Weights of a small mixture-of-experts language model, trained from scratch on English Wikipedia.
Size: width 192, vocabulary 15148.
Experts: 32 experts in each of 11 layers, 320 squared leaky ReLU neurons an expert.
Training: a variant of Muon for the experts, 289M tokens, 4406 steps.
Below are experts of layer 3 (counted from 0) of a mixture-of-experts language model. Rows are named router (the router's row for the expert), up (a neuron's input weights, with its number) and show model dimensions 0-191. Each number is 128 + 32 x the weight over its row's rms, rounded and kept within 0 to 255. Numbers have three digits each.
Before each expert's rows: a language model's description of what the expert responds to. This comes from a sample of Wikipedia text that the model never trained on.

# expert 25
It responds to: Dashes and numbers in ranges. En dashes in year ranges (1951–1952), hyphens in ISBNs, and digits in numeric tables; also some adjective stems like strong, broad.
router:089163110210114158150144149167146084105129123087087098109126096083091095063117115050118116100139167164085081132111143133135098120133169137115120074130170117165162180145130135083157105159084115116120145110111115115115127076076150088148130108184143110169179184152094174123095109155107144121103159078098198169122177078117109068117090099141147090078119088158171163154102148180189108132113108162131120145146129075148121137097153084091179072174099123144098102129161113101185123135117136112098183109144173192079182130141070087117139075100101111089133136159160139121118124165092174125
up4:140117168068105165149182084148148156179086089078121108126103095156082144129159126141133158151179134130138167115182123157129087171174109123181105132091100139136092128114101090102131184122124097162129086108120071173148073105117236104104168188123111152169107116135110167081142124143129130181144190069172189124117138090191141143125098124151130153116135140108096137140102105132123122145091194157101121093134117177146102154099064091105114107116121157123115076128092108160134154143176100153180127117102072168171104131096123179112081125135172094082117154140096148078040075100133120167
up5:118037160146140097111132115114112120149099137195117188077141128112089130110221124098120089126153166149158124129123181071120129120124138084168168158130131203103098136161079110107129145090223174136118154127140174093093125091116139150180094159082139175087154099125128168151164161154098115139089138158138134087178163108105107082107132121123137108116119105099173112143083145163141154137149112173140091086166069166103118120126139134172138113123145115187163113105193090127121113143206118134075110156096092162094148116137166109107122051180128099120058132157084105119072087104080105132
up6:161140120129134115146128129114163108066141115150179109124104116062090141073148154123119115134126173136119108088112055093143121122133094137130155101054084119139119163134124119071128088072135127109128156102166118137070099110125134104136137185102084126110166159071195152072188119127112175066171172153102171109145057130089123111104137103141149082125135126089167083124123148151070092162147080062106164150104149078176142135085080094140107056144160083094149168174098158092104120116125088125114084196161093142156133079096094086118184083134175152135149113182126132159175150115164123118
up7:110102153122133085113162106078158120127183151128078098133160112135099117170152132154140170114035182171148200152112145135093181043183135106177121110098148104132152145115175117111152177087148124140146049159088130133118143104116103107105137113156148085139156108100168099144160160101209147187089169104193104151136107174100167116097132150124121107177110082120110099128050130090133138136076107157183084155221128096176190079127128127090132098139132101110092118117075109119132112097149166123157143181137166137110124137111176129148110097139118149105122078140132147120074087155152172146
up8:129119152063190129103140112157103087121139087152156104120122137172092151062119126130192078139108190155132178141128166127094169144085163108152092125130111123179153155125038126089157148084073128097091132174130128111112066153139089161152069161123117059158144144115161143112124122089138155081099127115092129106149154097095089095151120138148170144118152160099117146118110134077145126097135167161122165088138173125171154154152137146151106134161193165196036158084134077144100097108180144217085137166148130130124105111131128133178143162098100132074080085077082152104146164158111111117
up9:097110191126145107149144130137123122120124119137052179126197162123170105134133079176129118060145097084214136097085112176093155133113112146128203112164133095144166141143146150168069134093095159046131157125080168180152119123142152087091110134131148170152156156103147113052105129112139059090124166173130136140167169140143147088141177119145160154132114093138102147152119179104160151137068134124166142095070148105115126111144164112154211115153171149114087119089142102092143153142183129104064134140116106117067104105091109211174140113164169143134139146114093178111115111165129104143
up10:091090096094097119115116132108119120090123116152125148133206143130055132139150094144075104106102096123128179146101104086159096091117087161169137136084076120088124174199103176121153112148156107189109114155110095152122135094141083167161093060144112197077085091145163140105087142117101160172071131088144102111123142065137135078084164164096146141172150136103182122208092139138088175144120100107125086091151130074094175137084101074123162112115123067100109140111134131173151153134106158164090109207119141132148159088114121149119152088109136101155129111153172108191136112144136150053
up11:141160164163114108049176083085148117052169149199164116094185146142139117137134155127154121128161122111090149127100114116120096107166150085135080103120142142085107156178074197121115182104153179131132153113121102094100104153166131121155152085174119133032163106152117089187162140145155086113146123081152172134120092112096108147120130172073136127059095153163163151123204111154126169184142078142102130114134133107113120117115124119134190066137172112077129119158099084109125130174147121175145093142126164159128134116098134139161109110134133130201136121163107210175055109105135104098
up12:156132115105113159140158108104147082083173174127119104128090057109067069134056110143129100132142108097146148142107100166155099095087098172099181179156127095174096149155108119162096143172135164086139138160079103118154144132175131123123139153144141115127114184100130114113066159082112158145134137057086113152116191111133085106144157090126170091186088136129055138085153074117130075122103151114152060125097148159186158110193158125122098109143164071106091202118120069151091077123078106130170128161139182151129126085130128143137107113150119093133156047169138107146118175157112138157
up13:071096113129142108143125184136162055131126122087175160132156126127122111096152167095108119134091131159123123076078131119192171140077186138115108061157189149176119183117177132142108106171113093108166155145143116124112163147159091124168062133130113074065160128198112145155122104134112160075128095144147137148081067138110071145120122161131118192105058071133128166109056162144143143125107128086080102122113118081153125119169120109170150118095109154067112131088087123173093090165127144115117163107147106139137125141124131069140104127198174114155091162111175114187094097135131063084
up14:130085172179141075105106140147142126126139115082110148139095091096122105151142145112139114104156156125189055079104091092139148130088088162090132135150192114161125153128073106135095173142097177141117107110114106184111059112112123146124207163096177197182085153197204206087136125154120112138156109146147094161103169165175138132122123141182120154185104109133124099124158167180080113121133115178078148127113150130127125127114117111183118131089104114088099124122112120125134117095136160085137133128120145124154094160037141137168074119111138078122076129074144142201122120151046097111
up15:157126111150115125144088128136212130159133099133116076175119121118117096152069063168150191100138138121154103114188154132113143109170130135183116154163138146058098200182160064097073111127103105171145158124147117110083103152160103086131122107125108078145185116167114108131135129130125156123158117147120099100132132118145167120079173122192163101150124136122136158106153118122153111126088178152058111130103115163124124143185180130139169133094105146128194074057143112152117061099133098167140116104065131128150163135172154201189054107106219113138102138132140101139105172154130112085
up16:099109129157136145139099123153133094079095145124152203138108150112143123114130141111181056169185155154154052115113108101173130125081146126106081134127126117171173100164214092119168143053125046172088177098099103164075153186132136183133133142110152120125111145129096161078117133098140127108146103173129101111112122086184134103133152116085141149103130135127107134148132086060102092143136149075148094105069201102150150117101127110170067160106146200108160138151080151103083178153156072116135091146084111139153143069093170103115120112117085134147101105168089146130145119192168137123
up17:209138153186122165107092099122108164121180049083143174185062129108113122097127126150115089132149114053114126163096090156139131152151180169128094136072134089102140165122129101139138186173147103114140092132112074124097132131094084102054140053120174141129093095137136137142068220152151094152131129151131086154151147138108089160101135101193170166151113161098131135149112135131143075141128151090114072168134086170143168110132114157128146123157144143194050132133115175116116098145091083141128119134149106073120120095097108106143207116186166149151091137129146115122146176146103114091
up18:166086131100144122103117196117148083117187070086104039118103073156116152169173151145127112120191163100190139105098085124192071068086127143168141137109176106166157175112094147125105114142120127157157096119127076111119112144149117079112115138160139170123148139083112160178109182163136063128086205128170091144082114168111155118066130068191106143132118153116096153167120146146138149107130163144164160136102065107152195153084162151102139202122124132097117113111133101084185166158111153126144149105132103129075099152100116170127151113167136125145127126129132101138076092114153125062
up19:040139130104109126149112195075139227157176107140127089175071135172131138136074142105123146134090143107110129145162143156073152129146091074157095149128197139090120172108120162104095106078072199107130079128143099118150164128103143144087135098144108165075118073172145124127105140161162168128135120102129124083176147113106156154111160162130110105114146175177194146169131165174130102130101097134103162159146112101154132126109173058104135049108067177169099124137110101123172151113092160140130125096152102080159097070114129110152129151155117107110128093163126122150111139084123178043
up20:079122097115144108088121150076184114181153140199115159084173140143146195124068092109185121151136108130085079108142051097160185130134067133149149152131160091161141116196042082133115154072120086125146102139130138210139149161087128089163079119158119106169082133188118134166103163135142111134075114131122134119154137130123124080108117123144141135144075101166113131080098127139080143126183131124095148084098136108191129141153152096189160051145131165083095137108095091114195141105182084151124140158105114121137131103165140155168155129156136129124158053115142105105099115129134085096
up21:176099116144096106100103135097109077130112138185166155153089143090092115118110141140122137059123128158158122125155097112135108106094095071101093084098135100106156079114109173185117149101126093056207113126112143186174190093144108169108097124137114104097132132097091167096080165080159150103084166098103152117137095145178105073089081121117176187132114095124094142087103184181140185144133135140122130122116148172153089114090174106159205155155127131168139163119073111157116152110131147132026118098050110133095164158121159076112117113091115162116179112094111098172147120127110107147
up22:147080122128062091177100117130124132110098098130142082117132118154108127127115133082170102117115142106183098122098147126151159085106087143095119149144133141092149157119157089031183167146112148119131122179071143140093174117102111109102083101139215143131122126119133162166152163138105112114147124130148107052099105097150056136179114141173209150170106140183123101124143168111169115148107145193109091150121098132148076158117111122120180111092076107100137136162167133120191140151169137102149100121125183126175061081075072175129159117156155047154092099202122141122148113093077142126
up23:090165156149153107152123097139144206155171083145118092133129057174113171155127130064152098098118094134110105115176162104166154152109114090148118167147106149091142171133125113147140134099116114077114134148138141100122182129107149104171143106123089092146148122158142184115081116144110133147098115118118137115115207109164180108171108186030129161174133141160148131112124104127045098109104053171203111092131121151113090116139153130119154066178105084118139074195154165098147135102117181096135086108152146104149055093101148116149130121179119150197168159139093142166177159139073128104
up24:167147120110133168072134146165154140106140109040109151119211158067112116141096132098121224100130121114162081164143134076153112168158075169151201133126110140071126139174118153155101095095144156093116121060124130119120143162173094157155104103106090127125173105160110111084079138200131156116069151123140150140160191103115073125111096132156129131143105168181132099127157111091121122110098175115158078109137101100171166094114131144155111147136206107134108106132116060075089164141110086099084077103129147094133126097062153160112173092110124073125134162167130123142099117162070124155
up25:103114139089121043109139126181102127088110085140120109159141152154139081123200102125095147149156094133173165121090161117121107160065068162137057165115130055147110153158098164101101126110122121089126148192098107127158163175143119154151131164098154146133107162149164158146168050080127129088147128128147134122114116131134112142169064161076098070182127106113167111162176143122130170111101105222190126156136108197084099172067130112074141073160105099103115155121100173142132074157064155138101117102101143135157103086107099104091145138113158094129124134176167160131145096099145128155
up26:137104146137102057116144100147105110145143139130162096128159132146114110104074083205142165137135120178110091125147137144153107193145140131116151146172149117134126138131164105172111104092111149159129136093186120151100106103086155201125110129166150131063120139133131167148077098221101157114098168122111097120127096156082172120169069139101119128109143166103147103112066077087145176115152115119149107075107136175164179164076133127212159130122088143091070088116101128109136159190171133137135132228162167111110166154079106089134111071117098151202088130181145101121127156168118136170

# expert 23
It responds to: Non-Latin script bytes. Byte pieces of non-Latin scripts such as Devanagari, Burmese, Arabic, Chinese and Tibetan, plus blank-space table cells and Yes entries.
router:109184086163127183156166138157144140097108142081073107107109082134138099062096121109146102162143143163151121184128112129123091210146162175071159105129113101139119099111129143092159131188064119163113192099178106101129057094115186132159145127178107111176140167126063180166095066163138126158133134140162160182137182100077164160133099124163058088131094162098140171093124171142150133122113113133106133168145069144099128160145146162086095147114116088146101086168132136099157122123117177156121182143173120135083160143159093071099152146152135105139173122074134125094139178178151134149
up3:070100112078158095118139084132128130131124141122090124042114185143063127085033145099137160141178122193138158080167132127094104128125119095094101104132097096149121197096127133107134159148157172070140129095148126138151076123090150154116128065172103141138142128167146115098100145090166110176143156124113147134117138107150084154122132051098148128121140094151078169117174066100133141126104118083149182128135153154104184140142067090188087106177102098096178105120125098141098080106111222161165173152181116156137126114088185136102113101163129126112162090080135173103093103132106109138
up4:082099114078119101161088138165097150124155092101117135114183134103120155066141167129105086119064112120169128100190118116159123106108153172193142129145136183135207109103134130136151085147152127079125115165084142133118115141132047134129100114174159106127088123192179115146143131089118167114123133110152142113146210085132113158151186089118171115098156025140134095163182101190154164171173137106065166149099067126136108122150127099119135073079188157110141154131141096091166152119095113138185123159028159113126108158156151156131124116131100116123114106081148165079103145121135127118
up5:124100124223170100155083077143168165107138151180128103144137135140122086116079132151140139110097143124079185183150182166109130159190109137083108138157140093158213110115154162141129066115112122122157106136153176126135107174102144064137091177092088139182123136141135157134051092089131136073130114120175192118108106189103157132153178087113155153124137055108129091108127166188116138149118139108039128123139142135133137143127095129125138164117162169112139108126116101090078142146143126171082100151129149158119181196144120166182107189156080113153138138114126114184138079189119140118
up6:135157086107116088167158155127119059177126113162146173104084158132140116163109107103162106082129097147157130109151087071148171176153121121158133138148116126157082160112118194101133137102157168130117134101150115141081151162139139185158074088171128110178188141102195150095112133185056126134138090097047213125142130118093091153169137049122133117124197114096103102131168193123195127117121135134133091148084122091124121195136159061171144107066120157127113140152106087096141097114140115101146149154156164154140122125137148138171076089179092152159124098088114058159107137128109103122
up7:116162087096159113098133161151104143192111123111127127114097096065113109123116075119128133116133103169150103067139116120009097132211148189091120113153142057210158138158112110125150100114177174105069106087139144118098109089178131113132140075156144105100198113140184135100187134124082175152125073097147101167101114058158095166106115081198162144157139141129157151194166106081101166117131197091127146137106108104102139079133109108160151112114134164114130149129124088138147153154124163117141159180075157122174114139097106114145145089143165123146107128087097135148114088119145132167
up8:135097104147149143058089145109073096111139117132166126129219136118106158095107136195120175084105099086089125088141180148079159099124095132205148187081174126097102120111156124134148097153126137203143112107075148116129147183137107162071109111115133092154127131079085114156133108158146140107160130151155190114115103147112137171157129132157106078103161127107113117070175169161151051129167160143131198143109127100145083140142109104167111157125124091056115091152129153074108114144145208091085112134161145133157140127108140124114200101119178139082138092177142163143179106126156091073
up9:155150152162175157179134108069141152083150079167127148209057081142088109105167163133190099112129148142205141138160118096134129143128093151102173133179058142095135106142068160194127105149124136114095161144088110124128141134102180097086104108110170136106116131197128080125052145119112172131175117099148101169183058137141125184120122093168086138143098118109111117160067159073174171112075144158140125138164129147122130087125128090141111155137075161110115160127199109135115114142065159140128099191148099105076104122111128127107129133128145170183110088177155151160115134093108149108
up10:155113102116151138132078165132113146148161149148151093131177096170161131087123103127131099133135130094107182170119117125130191111170174168098173122172128048140088158168151092101093102089079135118119137098110114105093140212086143081128057127142143101115129132144143130119070137181171134119178148163161175115136102047115135161122093108170207098100167079119152184114106076171114145168151087123141138110116142151114151072145157095120094180138184158133140122062060102123146151110063126169159141178120149080064155154133140159151111135146168097135148175099108172097131074107106154111
up11:164112088074076081119166146147125106149109131116146110144114121123099151159165078165112072152121122146104175141148133102145167155120097156147155102117118154126090064149149019147103161071084103158162143139082112137088117115088163111159142087098076123190148079179129105099079173164088179107145131113127157143138111147140130116158105137134148104136100157142126129058124137171161149186112125138129132118121152125153133144117109167062109168151118142156107129108144156079094181120092155191228176164175186129130094153119085170186113116127075167143115110174132169148102080190085075144
up12:139115129068103159134081111148142133120038131154129129160173107106081122100184117154144123111105156124063188131079148095203106126128127103080110079091137082141155061146176113163111088115096093106125108106140124101134095203127138139155117087097170136230196210095085148133143101164111131125159110111148137125184175142133132118167159112164154139126142133137140142194098162107095118143119157151178144090102144173075107195194091137133128156111151091095148118134115136120139130127087167183120102080132114156141096108131072146145111166108119081144081097122120090175115135081085078149
up13:126168183050152076115109159115123152120145121107162167081194131145129153120105068147122137195145132130109118084167119176134087158189106086129084115100067105133128094126142096125104134110122120093102096117160111125151163132146151106037174164128153113144134128062145085102090121096159111083108151137201129113181127099099122134116117128173095057096137132097134090105101150132096096096178127191185127189090148098119148160102154127110154141096167216120181173127125127138145118097125136164139154113134112062125027136118146118166154198156114105107116112076154107138095144137111090175
up14:146125192115163126106205123161180073109123146100160118198109104113133086142140163103164171172100106123139111133109104092153152189154109108215120119143114132039062141130120062084148159093129134149131146145109124129106117203175116122131181163101121115166115104176112085170137098138113177174113117137139110156148082125134062121148159138176097173107111116106074099074161121151168121157079130061087122058094133128114136142178137103096139132105108169124107103115135126188134182077144122119151142111169137101130138136096092132195106143150039132153097152107155171114087164166112124105
up15:156119189135145111189146078103157132085154103093153118103112068203144169104164132158099148172116146124124129088165122122134136127114110101109194150097118100132137107111146132093125114126127121110144120167090134159164117125200185146091146091130154115097131175100150112165126135122116160122096132192108107095146100098142132103134127142205176053158095109149187124114141136114041147165130080155118116187093137095104144084134114157079133110126135104152189116087101128178142121169106146143129176171068117125108074108197093153155136101173212153018176133090147113110091097142118154157
up16:123130163112156092122173090084123130113153149093076115155092100099078149153104165117143078116065206127124169166155097102067111108140151099123140086137173180072165133074130132088075109073102096180146121150139106111103125139125099122208115155069130148160096114093138142060096142134141064110124173104066092082166169148151102155125138150100149104070084091068087135140137169117055102075090068092122112134140097177091117123133127152108153124128116109068100104100110165112101147192142111095135154160073105115142121159159140119126089123114092075131130109102082139141115075118194128115
up17:166104119203076125100112138167175192140124163056097110107143173156110055153131150160133170088072146111195187128122120175117145148105068169107159162121117150118095165145050101127195095172155132135161140102113145073108083151112087096158160176074087110103125102134153121175141118134103126097098083123128056110154114096152151171164174146085096118114152163106163109095138124124120165070126142137159058131128118157132104124165116111095121129177141182092118133115095147136099092086160142128123153110131081115129158100127060212095093124144145138152089149140104150113174077186138145120
up18:166110147073159188116169106191105137096152120086091058116101111180090147196131181118127136113089108141147134138154118204135059116178124161222195168100155110124125126129118119105141080103170124097149112126083123148174132156116108116047100093127116062156130064137130123158125145102126129154130122126141122176082112152085114120107157126124096123096138158153120162158121091149095054099109130142126114099126108129115171159123108151117089150130083118153139100192120124053103126093132127173129087101126123102144113138133136178131101096061099122103064098108130139151186109206078073065
up19:126120145116102126115168127174125123105095142147093116122086109102101164156116104099110135166116145147128149094079117160140188137072101132141114141122089103089113135129121085115163120134178105189071153123117099168122186104130106159093096081053118163085117063128123110187126176171101138175068119141098179176177096109129156118166141092059112177114080148107104153100135150183126115110077163139114041162142112110075062156126161105068143148135155082157122093169170096120108128095039125130108076148172145138192083106108103156140090163145125178107129107140103115148149121072127171083
up20:059177114072193142129138101120155106155092129187130150171094123131148123132145157084154138158141107112195144137125108112143109079056090109131143125085114141127171109084148104110128078123102141129132102135171147124090089134129115152132165099130111131130083132170140118174128162123160154080089113141159170137153116138139117143226111107045176141095133065185142091131088108131148113217160143066109075125167168091188143152091129147120188125138107128129116149118137088099125117089097168182128143142178128088113054073076147108167079123077135102138103105103189137067129175098151116139
up21:156138070151141148163115159105078095176117086128173178205088137166200088147156144120097145116152144054146124121100161108120114084146126106064143161151103149156085139163159144141129129080095111137114127153158183103123114085114153183153096209090138153086084161214134114174153138142113151085150096167113138063176151125114067112073128078113069178166113180151119071146170116136155093142131124182136126152120117100176120119106149107148091140193144139192122140111093110077114133142163128146130163131111165088161114165130098104089092100103134123097187152098137094095156147133175121132
up22:138156148117124104173113097130144078122135105136142123149135087146153131087094104110134088149067111140171161123147149111160091091210040144187128164107171136086140126178163126111133116116076124065110157186108090131173079071137091116140098142120127080164093101138169133113128107181172120120147125096111187090143077112114195095132115079098137101146102112163138123194090155137163141137142104129117090137141146144095125067120081166113038135106147208097105133098093052087092151120139145103164098097095156115128115079097061139117042118180174123116089121114138145129127117165115114150
up23:183110190135092122203164122129148123108106069117095126165166178099131138108151123108143110088050165155130156166081174109143114104134069111156113100094062111099102205105097141096180172127107129124107144093135126129148192085147105135127141148093131117097106158115167071107179169140137141158114140173120188134112073171071145113069173118111129109198166150206145153068140126124126093138080162176141074130156151144139119110117156078145137087132053109118128123154114098128152115115076141152164112087128092104120150082115170065172170098139170158126152137140134111173123172094133148084
up24:131186134126102128118152147159115121103129095154076092118099094177133112120073166155142125130122197148088134122209194154102157099093192078156130127058129165095133101115147136085158121125119176121166121185141166156178119142125101124165091100103166147126142132113168109129126108141195151092090110179143129108092084155085117082131159117170152122046102101111182120110140142137206100207127179135140174118146142153129167120150089070087167100130160135106160138150087074170158103142135095137142145163169107079128086114098119107103102150116101164171115065167161153138088127099157104048
up25:171117104148113095131141143073187126097124112094082193083136122134055118170130116125186117155145137166115132085103112145154111145104085100146143075137117143123102095129109172171136086118084100114148147127086099169135114113174108085154147124163130113106146102133150106081107167112068119105115104153087157109131106151110099101160159107164188129150159138126159110076080085133117089051119102073139161120075106093175118124138132106153098183063139109106118139069161172130184069150186188137120073084175093155126077110158088140128100129104193135187125132136132183089163081179193144089

# expert 5
It responds to: Digits in numbers. Digit tokens inside numbers in tables, statistics and counts, such as populations, votes, scores and measurements like 37.6 or 318,857,056.
router:138114109151122126172150155183082118088183109189095160120137170099151099176169162092153179124177154193183176097179159143150098100115150126110129180103124119155154159091129168117134104183084108147137135124167145106135144116059169127128183142145111081191148078149101090126086100129110113171148116110078106173159108150102180117128168116183107078159076159137125169132162146166171089127139100140155126121115114067095126115101144101094137113074107174063149154189151183108118159072117071128126177081113094152126147138116088094105150153152158100151153125124079116091141074136106171196
up2:108178179092154154093142103092148087097131153113083116149136173103170137136157094118160162111091135092130174197133200111143138101132130109147078124144169171131095099114147118147182141110155141084126126128156140103126139136098157123056101089118085104149083086157054179126077101143185206171103128131118162108112117129104076150135176092130114117170100120149152091166164107162073141147136168085163104071116108118130138148127165118094134079184186171048065159134135181103089075102084123155137139103107096098167072164123121109106139147108145115086071146128106077106127151125191116087
up3:123129073058131111126073185186148167150122123139139121128188123127097084123144154130146129129123116137185156097140133121130151161169115102151087137164120114185099103160200088142124096100125095177106122112087017123118144127159173120169112080115151166192131161100108109160089123156114122149109072128120126185068092193123146115183159113103156123125131117153114067097138124173138160097120136118117112104115152104207054115113169152131101114130121125076143092155125131091142168144128119141178080106136125119179118151162059121227178112116094096152108143163156172131155161172138172175
up4:153107143109084151108094131101130126185143111059163183117186184137116130127113127123123150103182116066095157098124177140155129126157101075166132177101120168191147149112140138104181119116114099153072129194163095140158130115193104108099101060138160183106125106130193162139067134133167100164061091147140103164142106117160113130108140175164134127156144179128161112105120122161152150174094062092153084129086126173125143121117162118150119141136097211129157119173171160071155157073094160064172137107114102174151084096137156148151093076126136109119168175173153185141140133127099099134
up5:123095124072069119068131143150120158135080123148046110147132116104084134212096091151073123107127050064101082144157140118093154107139112128123170100152188117129135105105137181173101178107123086147181121119083153181125094078099135147214082123075126143080097167169061108121151069102112071127149122157144132152120154164190219116112148172110115130117128099138176154163140153108184109125136145151097116119120106158157142125142169139113150162168105151133101094140151167107088116125162166122123143090194114141139121114125113113145132140111167119219156125115097095094144087134133132173
up6:082110091136151141128170058144112162154103094140122119102197146099123163112105181134103194170139163166154112174091169087180113088129166151119124173120133137159198141115143130122111138132182115143134109145100101179110080130106199140119160145162089184106152099180100141109124150089116082101117121130143141129118085132142113124080111116185087103151136099122185109064146118117162133095163086137126131128087088145138111131122133076090199111222134130099128127070089163154083170144115141119141039193145135094084109101183129146130135102124093125152093094089142142093183130096152040112
up7:110104146100111130113188109150115209102129208164103150162093091098142122111125128116130121108114120111186122119123058102185110147126165126071076133169149130183148138164118126152132103174131105122127129152160165153178165134079150109162070154110147124113129078108174117135085209147137101088168176127178095190107135151127105163117137130099118197138032116135134172129177150067078126124100127130129151069149107111196134118134117098141108131150121126066151092064110114138115110177108139123104156104113076135097138127169145076158100104126134136157094099140071139167119169047158066100
up8:126145167128163119150097159117085109146113139192142099104136163085116074100106110131163177146173219130095111140141119163125104140126150179068095150117120118126188148119134087087120164067149135138116139147146145134126169105179046130128090075161098135112123164165149117117178139141112156119099125081100119117106135119157134078122116121154184108111119099150189150074150125156077091154128134163117148139096082190134171097138183131192089196091168157073101090166229097146155147131139134136185107108156071115105094150157085162123068199150122145136089198158149151139128129103125126144
up9:140103120153187123156136116068159107109176125139121176201116128176165186114118172131106107130114183126090168153139071085139104144128142040067175161118155118140154103146131128103141117109144108074165077099108080106138095130120146124118151102127106154163168096189113114128165119148176107140178156139110143167074140138131147160083053153148169174100166089127074137088122068177117169158126170123130160149105106141112122170163159137171174171167177133145154140100148140080152112135108118072150162082118182113125076123138104149213143119134191132140111181102101100099060170106150153118
up10:081062114145131158131132165157105117116183110111121150165172198152087136142160106141152065208180093171141069152152150083202145109062123117155120123140161160078144183153136165156075107057144152112155181137129130140136127098092153157103137144142125083115099146148117136065041153099189174107171168179178131124115099126082141106099149119148105181091123118115079117127104128043120107093141108161123140187095159170131183122104110115141148112127159126141113124109075111073109132095099148107118141118188105166123127123124164092073131182097152077131132107181157123115126139119093151123
up11:103142125072129125112125146145119135132104150165139086143135153095199154108111094056127174141119147133200125068054143069128056091126104188159181126132152092096125137080174184125160112149171193121121100174114122151124129114128119117122146107143170168115112104169129092152101121175082075166144154192134143085163112143112145071147106089098087124159169085099172158131075161117125136149196151166080142097133161081136119131150092148152149111125154117120160109118143189148093173094140114132131148136101083104203109212079180158112149154141100103078118118106151146076159135114120126190
up12:137185138121104113135159145137079151160143161080134082159152122109158186168102116159137094124168116126109139101069141095146147079117139130156141124109121091188112085216125145138100217156073109108182135133130113097093072099124102169116098146155107155068150183135138124157143125087128123143165056137154161144202172144142130092179111092097192159159078142085114124130112149055066162106148166101145127189095175135106120094138132161144103139150122117166104156157141159152142141144054088073153127132127168096092091197065173121115119132084180158134136141122155104130105153167096143106
up13:221109147147136096103118134213111094120125122137098188071065118131111193142182153055096123091108148158115118149167147128116155144128108084182168101117149077117102146123094139148114079164107109147150110109156131134163128117118100128088139102154084165119095097174104122166073071104107131112169123186146117092124128143092116085094077139206121161135169129105167127113139133066126117135086148106147104117135144076082097060122159124156118140147154131136178079105090169127062103121159049164178180066138150090112127118135109142148115094160165130087139075110109122181133141194139093140
up14:136118157035141139104162199153093120111105152123169107170107170112106118188128155037079183171151120131088164108069179162137124146116135147168097128095201152139118154055167135138110154119108095112105135139113128198190106137157111133135111074141148113133131157072196128175125118146135103137191106104159097106070158086133151115080118103183124094115096107085127125142133153128125089107117121077105087141158104151124139166099156182131165163152191109113044171154169161122121114147129113103134190144090116132132167136124111142153100165096058185089140181160110099115128133142132109150
up15:119155127132124208124116082141140178132124069137095146090052061109141102130132103192143140143113080098133115126118127135163084119124180142096133094079137161142123095113130148107164099128119151064172096085159147122171105138137143151130103066123128194141131138078044137108084137139179165144061094149113094093101138126121103128124156147140119100162131105092057152179158079131114143104091147125161116070180171162129160128106156155095173091091096122135144145096151156106015133169107080142128140113135148146093111175156101065099155134093083136114181065105144111097089159092155128092
up16:183134139086082197136176134121115065158085091128137154145167056135134163123140139153116173135131133138091112135116117115129157146112126162135121132099134179153123102127183098125118143098162186122157093155169129137172162092093140097143068166115167098146129093175196118188134135138154085098125120109084092124141126121086124119110133109182099083072147186089114153166172174151112161165135090123119063181186150178116135144148135099114100191075139133080141147231154134120066096141138170051137125169135166147136143103147165123114160119121126139166124154129119204109169181094078098102
up17:118079122088123166084149171084121084117097075068090113138162160125106106077123106096158182146134106082143095090164080131163147144133155108138150167121137186168144113075155109145113078179097176140095112177140209146103144142158124118141115162112106173125087125141174117116116163141097093118133105099176104095154109115162188052134142130150138066101103111094155102141145114111173123211126088126115135116137137119096117133126087152097122153120190177113124192110170107140210093129173152107070146128160178148151088095143143166145067161183173113126119089143152156142111110213150083121
up18:109067104121127150110117168162184158086160187098132127148184157148136136126198138106169136101153111128100231097110109154097113121155060103180170179171127111132110085121115139145158067111148162060177127127142175119197125114092149104080179108107120192138156137075150120125084150159149120130092134153174137163108142087125167131121147094164117115135140090108200182185185142122144157130120098071114148084158124086175129145136138053088090097233122123157148173164160190132137129156113152118134123119109126112091137153092139142153104129122098107109114175148131145155090138166109152132
up19:165117119182081126190139120098130132135125113110147144169129175149170106126091070180103097118162135121063136084101121161169122164106084094183133128102116140100141166128064128119094176128116095175137087087127129111175180156150060142128117145180069190080126116171122123107112192153108076130116150087145168177141081163187140078155115139118189198071147139132123093158155115162162158115112122113184139117099079151121106162165101091167114163086122143152142140107119161114174135107116103123040138119071107169149150143118172155078105158136128145150130133143137147176103075079109058143
up20:147193122128147103170160164117104124134177134140164193094160135172121113118105101084123116168126089170136152182123168123142133074117094137095126114133157161122119101158103119040124118134200094124133104177117059152148149086120135077160137152168143091146126128139181127114121150119090173078191124150167102096135120125142100132096136143131175114114123189105152149125111099143153155058103128051195053132159106158175129192137121100143105105117112100098192129077151108100151108152135161137122173122115177110109122170147094121134091096214120083199152123119115164120181137140217109086
up21:108159197117223121080138113087149182155161109078127106092119145164149112116156196161170123100124094173109108151137134105129131118140139125102152169125079104138076140087157068162089193148135084162211147082108088156133147103120116116093088112120131084155084098125096150121128147182149107134174129111146172108172110125093149097150171145172168116112135075126124079156098164135192151174128127187059141130119112111149155140157096151175111149187148129071131143145131141095124078133111140110143099130104082149149141148116111196142099121085057122177124059183084089179141126097095118149
up22:199142154155145161150063171104129142160129128121136176164126123095171150106149135079148153098106128146082136126110110152128133116156106089125133076165185151146159054080064068217080131105150117100161135150137105083090113123075084136085180146205123082111122150141179111099114091107103126095078172131088152116096146103040158151098103143116112216135131144155092095176126156124147138108185161098150127163101140117109105142103170145166133196155113171133105152156106109127104120134111121143079132138123146101145104092113115126119125107165102093111207217147104159095130122153179135158
up23:081086145096146048127093114147097137155153136186171190216119078116133114142150130085131101122175164157103118124155132144159126162136034077158109150138171137056167156188134166079158113111132062139118142142090158178134155132084080117102136156132099207089145098137150124116165183116126067150129111112156104083178086126117158116114154087131114134167163138100142134219081143165136131124102158157109090153122094166151152114072099090146093147122142227112099154137141171163125154122137143101089116091091134130116122141132139074098112127080155107102141123141134174149177096125119154133
up24:125158067180181188073133172113162114159185165095104123150134085092144126096155138108139124079123129087104152118152100108133128070158119138149117138104124104170089159164169163159095137107192129146136151090152088200101125137132115156137122135104175113096078142119145106145180122097147057046139101139135165133161087121047073141110134097065134145094143198176145122150185116104103109069067171145115102149083157124096182072110184108110076187144123089097134145162117123133112122132107115109101133137189090115077118124125111132113150145113102137144117184128124150154144188105095204115